config = dict(
    hidden_size=192,
    experts_per_token=1,
    d_expert=320,
    normalize_top_k=False,
    router_logit_norm=1.0,
    init_std_router=0.0267,
    lr_router=0.000887,
    norm_eps=1e-06,
    tie_word_embeddings=False,
    batch_tokens=131072,
)
Below are experts of layer 8 (counted from 0) of a mixture-of-experts language model. Rows are named router (the router's row for the expert), up (a neuron's input weights, with its number) and show model dimensions 0-95. Each number is 128 + 24 x the weight over its row's rms, rounded and kept within 0 to 255. Numbers have three digits each.
After each expert's rows: "comes after" lists some tokens at least twice as common just before its tokens as in all text. This comes from a sample of Wikipedia text that the model never trained on. Tokens count by the router's weight.

# expert 8
router:168110135131141159074114123093131109139158145140107178097098145138098155111137143086141172162108145128138107155128147155123090132102102104143165149160137121100140149142158132128165165159144098092118132144072113141143166147109143079125100161170157120123153126164127125155074139083149140127
up0:116109144112184089161142135094135134103119152163145109137163110122154078135122134106168149157113143146133140127108170145142147138109175102096146142115117120111131137133104134135077160157145122096154179180109118131111131127176125131148099127113116154115094096115148119089168137162173116114
up1:133115154115129119113132155109116131187128129139156132119116159128110132123124160142130126127116117132087127157160085123149149122148150155117107164156122160138149067169123121126067108156102133134164171109118098083126144110078133140116067116152137122109084091123103088167113145142124159146
up2:111143105106179089131148122097112121096151143129134073134117155092132134140136099114127118102092145143101127115172118163135117095090141081143160117121162135118156148146141106128109146110107149089115141122131108186119164121117116135101132155122069137144146128107112149137113172120129160166
up3:120120125137131144111141109158120141113115099133097125123108104108145106163131197114109152133124112132135164111111109152138126131103132100142138178120180113204125156169130119158145138085132101134126106111144094118142139113131103149113143132133155191117165165095154175116115130125130122132
up4:108145137111121143141119110137135098149139163136119146151122124119140090131116122051138140127119121136123091097158134125126126125118153111148122111123095108153145105164123162088110127143084133128137153099160148111160148145111164130152094113189129128129168165104145121101148136082160140170
up5:116118154165128120159087136140069121182068093134130117142122186140150109121132161118155155133143084153097154098144139151144142130130109073105125099137136133121148127126139150164110119127116160088117118104074111084170123097134133124122130133116124073163115143122136146111134139077116125122
up6:113140155107110120140085145124166166103092127188111098142101150124144140113163157150150133153090121122141120074160086116106112104126089158131123106091116097130115147124140136113109148152119138126126119121135141071146123138109118073188101129156134143128115163120157152092146100115145143130
comes after: " a", " as", " is", " an", " the", "),"

# expert 0
router:111138146105120115148145140111108157124175136105142129145112132114093111151175130106090173144105141145114127125161121140116171137139112152132112157119150136087161112132156150124116106110138164110115115151107100130134162147128102089096144130111152082134146161155141061107091105161061134110
up0:096138143097112135120143107109126155134107158140167126090127150164145129078166140119128148120136116137088141169078125133129127061100153140140138137096075161097090151179137090114146160137125160115158107113118108082152126117138145121150126122127133137159124092053123164139161074143120157120
up1:125100143128142116107118132138117150114101140144099135136109143107114145126087139121197064194118115128105124133097134112106113136081134162168097148125144145138142114093107127140151128136180125133097122085130124126153121156101094120101119147137146135169120158109127148158123125147119127144
up2:109121123157119139161130126154148132140152136169102129108156123175127138099144161143077160153153111156148124139137132116131150166128131097176108093125102144110145076183098151121158120130108126115098140115096128102144092116145121125129116070079119118116108113075158123120146104106128137135
up3:119109142127086074127138143143142139122123137135145123095126123080127159098119140146160156131155112127153101129151115167099147104075125120118129103139113106089183147107150145103132151124093090126117084144121108141123169137109094147136119119141095150166115128070106135162114125128122099107
up4:113138175128126145148148131119078134135126126080139097133158124151116133156132113176131079099162131148119118131131068175084082154110132116159147113122110114106115103119090133119075153082108159138143133113111125122130132145162152131157156192114124154143123115101145119142116128140134111118
up5:114115114149147061113056131106162122150124162153130119132146151110123153137113123153093161126142129146143121128142115144157107089125122136114098148162134159099182147158166115144144133193127144172132099131085091152129118122105154115132115085113193113110118081173109107166150105145096133142
up6:117113160087137169141157120100124088154168137134093114102171115118143103112121117135154111090107141150128127111091112105163138109149135106142121170142136127108115119066095116118119136113110156158134204127135111155116111159131141098140107122125144146143134146100098121099124122145077137138
comes after: ".", "–", "/", "9", "8", "2"

# expert 24
router:082128137109149145148112094178175122108085107136155111121139108118150181126151157140131128137139160100139063151110119069128134104150150129126149151168134147137133124124133118105132114149118072146130124147106123134130098166110108118108182154136148114099154118148105134130139118139151126122
up0:179136107133148099166140120124079111123116109112108092115104141140127106149147161123077113137121160119157134115119175120108136073102112150129067123113160139122100099119093126159136131130090120103139156142182152091154101141138118098137098162160131140090139143174195084100139149100082093125
up1:110079116100122092129142107139166109108141103159150116138173126127148099141141134102127109079184079133167124079136104072086138126168202089123137164113131135143130133094144107137147118154118153134121142108125122079145137159150145126140132133124119144144080111102128103108107152150146124135
up2:062081081151167134152128113082180130140143126135177127142134142098134137124120140126100110139144093108150104137122115138127134127120117109130117137166132115145138103147173099123146167073112176138101102123136111086165146131127111170109107175150104112128095089117145129128148162157094143103
up3:137070127124140157133143155107174166110121124128124093123118114154142127166158134165109101106101105110108097126162099144143124093130126124207150142134106137153137116060111162141102131130155148135109098144147120158143089110140139158128126126119107150118161159146119163143090136145131132107
up4:126110177158123165145121110106104116154155122122136101131156106161105068145081134122097140118164066075121102092143168165121092116096160134156162120094134168139135144136178119142105123144101149101146116145157154136160138154143115152129107140133148135100090111115106151122125190117139147131
up5:145062148152110132136112125093078133117151128177160126153129112114134110110148138108147158100153150171100163094142126108151119141140095123150107088132133119119083105172116139130176146139116112137133162094173146155095164137127155119089132138178116121120125088094127179135127143091119150114
up6:085160141166177116128176141138135151158100126168143110103146186142119088136143120138088178148144103146114102163126134098146096140129148139128097128139099093160134081160120097095168077096144134134120155089113103116126145109093145145128150119135140160109114144111104146144133139115186126156
comes after: "-", "\n", ")", " •", " Binomial", " Directed"

# expert 19
router:118127145159111113135142121142116132157144154158115133138141114107135118089170146107133127081119133104121136124115111115099151158123084112061163094122145096118154107105131120117104112181143168129148121143085093137161100141121114102098181103133117162134115151140112147100146104116116155108
up0:136091099119141154107118096128117132093132102158093101104102152099181097136123152121178146102124155157186131096131113119093082150142139081100100125151114157127135134122121098106105112090096115127156104147156126141109115102087089138117103135129140097099165129096129148106158116160121140101
up1:217082106094113142076120164125136142156133149123151108111163127170100079128168104116154126094117098144107133131145139121122172137162126141099068106135150140143141175084094118136118093137107122134116123121121128148105131135093139120146117150108090137125111139143126092163159101160136145096
up2:125139116127138145161099113101127123127162112145088144171141148150106154174122137161062110125121112123144117128106132136113108146151150177060138110162111109107122127159121141126121150118105104136128150121149120096106156127129147151128186101135148116146136174131150094110134140096125130157
up3:094095120104173107106110145078111178158179121075153130160119094133110118132132167110156121095097122141151135094137103130132135103137128116139150102133145181102156084144091118125121102113104127118150168137147115134115122097119122121127146094151083134136140110147119124164099172147121107117
up4:131144148152158167099181136122126118169134107118126067151149111133188163134137120142130162164163137146111151133132155091142172131120088092106134113099087116108148113102125121165166110117122153110094133136124108132147166106145146128099124127087137083142136124124051068124128151153102113103
up5:105140152145119166173130079108138128140114135128135122146118145152130163095086166143071096074130111110144140124115137150145055132101116117098179117111142122113143120105182151060106122110141113183155146152134157153111120161139136144150105186157124113126133150150102127116122125104175129150
up6:142110106108148117075072156086103109128164100142164143130152128110131077120125118157097148107181128122158109132145105061182135164128141167120092123148149115091120106117133124145115074166116118138092099146103115112143149141150126131130123176165124181100160131109131129116124115185138122096
comes after: " ", "\n", ")", "\"", " —", " Party"

# expert 26
router:158142097163131157152123107143159102103091103123155105109137115126178145144145150114141103126146119141135128175126105104106119105123147155129099129106131148154109139115164129128152142128112144116128143097142112104072116152156150146137114115108163140058157137141121134121130102136107117116
up0:160123085094130092160098144127116143108150183108112098120142178085090130110130161103126133153149133113152139135120095116110154139138135102072128157138165125102135185106150158101131140104119117151150122114108163148083111118088108154085168162140120162137178130115161109131111137151089104126
up1:123081137128092111160108116115148128167123120128120083119123153091102137151104142095166166078155147136151163071140137123119141123116113166132137132140148170156178157114099158103125153146164162124138092129120177121117116120123141165122128105119090181144115105127093129144142130149097113127
up2:169065116148148135089160149124150109128090121153113113149119114114150149168118146094093102111143134152156110165109118087106137128131139124175140156141161125190119160135136157186110108145134132117121165132160095116116119135115137118167140119085123129146112140114143142124110130136138154143
up3:120096118083127097126096129127135117154167152186126120092133123152106094124119145079132116168143104116117157159152091125084118133153148148182147159129128107165137137087162125099155153125098133138085174112131143165131157113139133069106140133078143114093096098156175147142119106142145182119
up4:197093142092165141125121160121124125149101110135109115151088211141146107161141111150141083151128106115132081128098140131110165132145126151107133143128116129137121141109117120108116097114090115112112142095130121155107128134151160102166131133154161133127113113091126110120113149095141158141
up5:143118086096144063118144121125123127144141189128147124141138103102133142135115127086179102105122135113133147134139145142146144110139144098097141060123127114113151166203128148101108167133194141141129137133134149117108099147128145136120134114131118164123151113110081088148179141120129129114
up6:120159122149131107163159127151071122169164157110136107130161097114100150141158134088120134146127133118154099086100131113146114176117118124095105095148108147175163176134127137088122148135115132155111135155149119128116126140135130086125109154125167109132115123133130137115110142142136067083
comes after: " to", " and", " he", " which", " who", " not"

# expert 23
router:142143104135118123133104105104107145118163132142135191130098167112094101104123165122129119111130147137145120145109103136127121135161174137129099144152150141129106136125161150150126140138109109111138128111112085102139126132168167175196116122085160119122131106146112142112120126150124126136
up0:135131121167094156114146126152144118134066142130116106120119104109130152136139130170068148124147124087147141154170114123105096116168090085055176139118094106083127089158145119130138122123157145121120143147168128157163106095155120128103150152152101142145139144100108103132144135112122126141
up1:107134129117129124143136119097127146127126142180103123125131125097126124169118148179159151152121119155149147126084112185094110085105136110113169157147114148160158148124145110121140150116136106117132102109146135136097120137140084108071142082107075163155138109131114115138123103122159113150
up2:130065187134141107114135127148136148071146166139104177154153126114125098121119113160124147132124126154151101119140119102107145122146122127157105068130107109137138158140120102116104117121074126116137118167155122121170139104154158133106112103112125125098128152088135132153134104136140156095
up3:104088153107159111133115107132108146096139123128122154154091103127124149149141095093146099069131149168113111147112144086162159107094117124153160069086096155128135196119141154164103137102159156117134120103134161140119127124104137105109086102148130143141148141138103116124128106132127133125
up4:121117112147106141118122124110134131119152115112141143147078137057131169119126155133126122151122123173133169120123138175111111134141127112112121119156132100145129140154163137176119151114117154088111100089089120157103106127114047148136107150150128123187126160118128106129099112124133159187
up5:119113144118145120115117160106145142144189126123107122137115112149142116184153147108162099084106119176100147149159099109164166100089150117099092112095103118123131124127111128092129102196116119120107123094085115104108073091132139145105104126114105148128154110177088133126162122129086128119
up6:107083127154138162138108156105133086118105129112088156118098132153150155098097163140103129151149121138110129140110113177132183102124125120131130137125154149108114144081121121112165092159108103168147087151152104174118137131125125162136116086135114109149107143154127109137136117130141143057
comes after: ".", ",", " The", " that", " where", " when"

# expert 4
router:120148147114135107154147170106154138167079110141091159126134181139162136146136106124147145124114152151123136154118158083095130152142124133140133142148125110093108129094101148138147121139106156106126084102133117095145154094148116158075156129108100153156101120152160161177120113161148110151
up0:124166129118140128142154117126136113097178126160135162103106156122150118127137163104134129138151120132115170152137096136120102128105146143121103172129140171120131142140121103069127156146086116107099103121116117135173148121107137130137154117143127132121126095164108163102164099148097068115
up1:125112162083137096127105117118100110087099151151137097132169082145139115149186162127129114142142140168094087148074145118150187102122128085140140168147173149129137122114130113161077135123116182115118160125135133119124107142135133117140127121191146118081128130126087145167142080134134137107
up2:089115108093157082137141142128078129132093154132101118143133132119172145132160189176123141118168172096137077139179091089128157130134136100142111111148117138130120099124155135140133109153117144096158095125095135094100159125126152105121100192140110136125114113115125101095152145105131117139
up3:122099128145198094133136114138133145130115148141131076160150104131152168141143135168092097117122115127130135096129183159103145077131116125133094121087122154132151104111101132110126098183130140081110093117128150130131074163135136130129125151095102120078108104130092126170143109097120152123
up4:145048133123179146127139120101130130134160116117134152162154144131182148142159121150101130124156139110166134096134119170091141139116137135117131140163099186146114093127144178108148140088091146186149153176168106158131151132114107149119121138131138154099118117095098101152133154116122103107
up5:140114160103141125162128129103143074120155099104111114107094098130110153100102137167170114098143115164125157137146167111120116096140125165121145196097192161148144141145113088136127138115158130143134142149112125158144140134137149097116110158114126095122158127119143121128110111125094073107
up6:135148142131150187116128105100113105132110125170099138151184140121134136121121143174114137089151132107138154087116173080163141084119126096130126100138137133155106133141080153131143164105084120141114118139132111108114126117165138096135100137109078168089142144128141148117115145110132151163
comes after: "\n", " 0", "%", " ", " 1", "1"

# expert 30
router:143125125104124143123128117122122109138125116136081061086143147105123118111110149131125145153145128168154130126129123151092107138089179128102107214123155147173127167118119104115161135127133116133147116149145110129092124171140098117135112134100106130120132126123089144136121134105124120122
up0:087085127075139098110117119155136095131163131138122186159117118116060130146151066155110132142118113105178142136134158115169118126140108136141180121139134151131171168116132193109156102136151125135109129155154150111142112138096176149121085176155107097131151103156131114130119163111134114102
up1:105132136142138147133150127130149116109148108130176159136109122140102147099148107148010100140104141162160138165169141159089135165161086144127156135104139155143142114124143128150124130129159098135121143119146089157125138161126106136147112184086151120145156106147131134119126124170126159114
up2:193123119107155128145129089155155143126102145155139149151116118100167089113090111107181129126122119183162112096111127104119160141139170099114089097143117178150118147116111147136183129129096127107126143074150116105095121106090059130147118112135103144111144102133131142136127095185114114136
up3:140125161103137110104114149119166133129115136077132135130110139106093143083111111126155132126127166140097086089132162106103140144155138139121105116110120146091158107129164128177137109135131164125124117143111085116131169149107157101138090120123106125123129082135101154107143144123142112115
up4:169110156125155140092167166076124147122082171123151107076124137137136140144097127150152118129178158134153151118088093058152107137066151132092093121118160135154123161161116148100140113142125139165164103138107159118144104131170096108163132123109111199120109133143131139140140130134111104101
up5:152099130094136137152115102092160124108139115138108128135195123107160152111119169130136146127077145134096131125135122079164164139124091080120112130119113132082126148096124147114103163115145093150070155140115143079118126142123156149109096094125114086185111132115146151132148112112152166150
up6:160110153105158104108120160116073145123138107127147090103111132152062117152112128132125136145124118115135112159148138120154150141134120144171139119113152153068163113076091168125143129116095131115130104127116144131113137074146136130160130118159181124121137121155139087112088164121103085085
comes after: " the", " a", "'s", " his", " other", " their"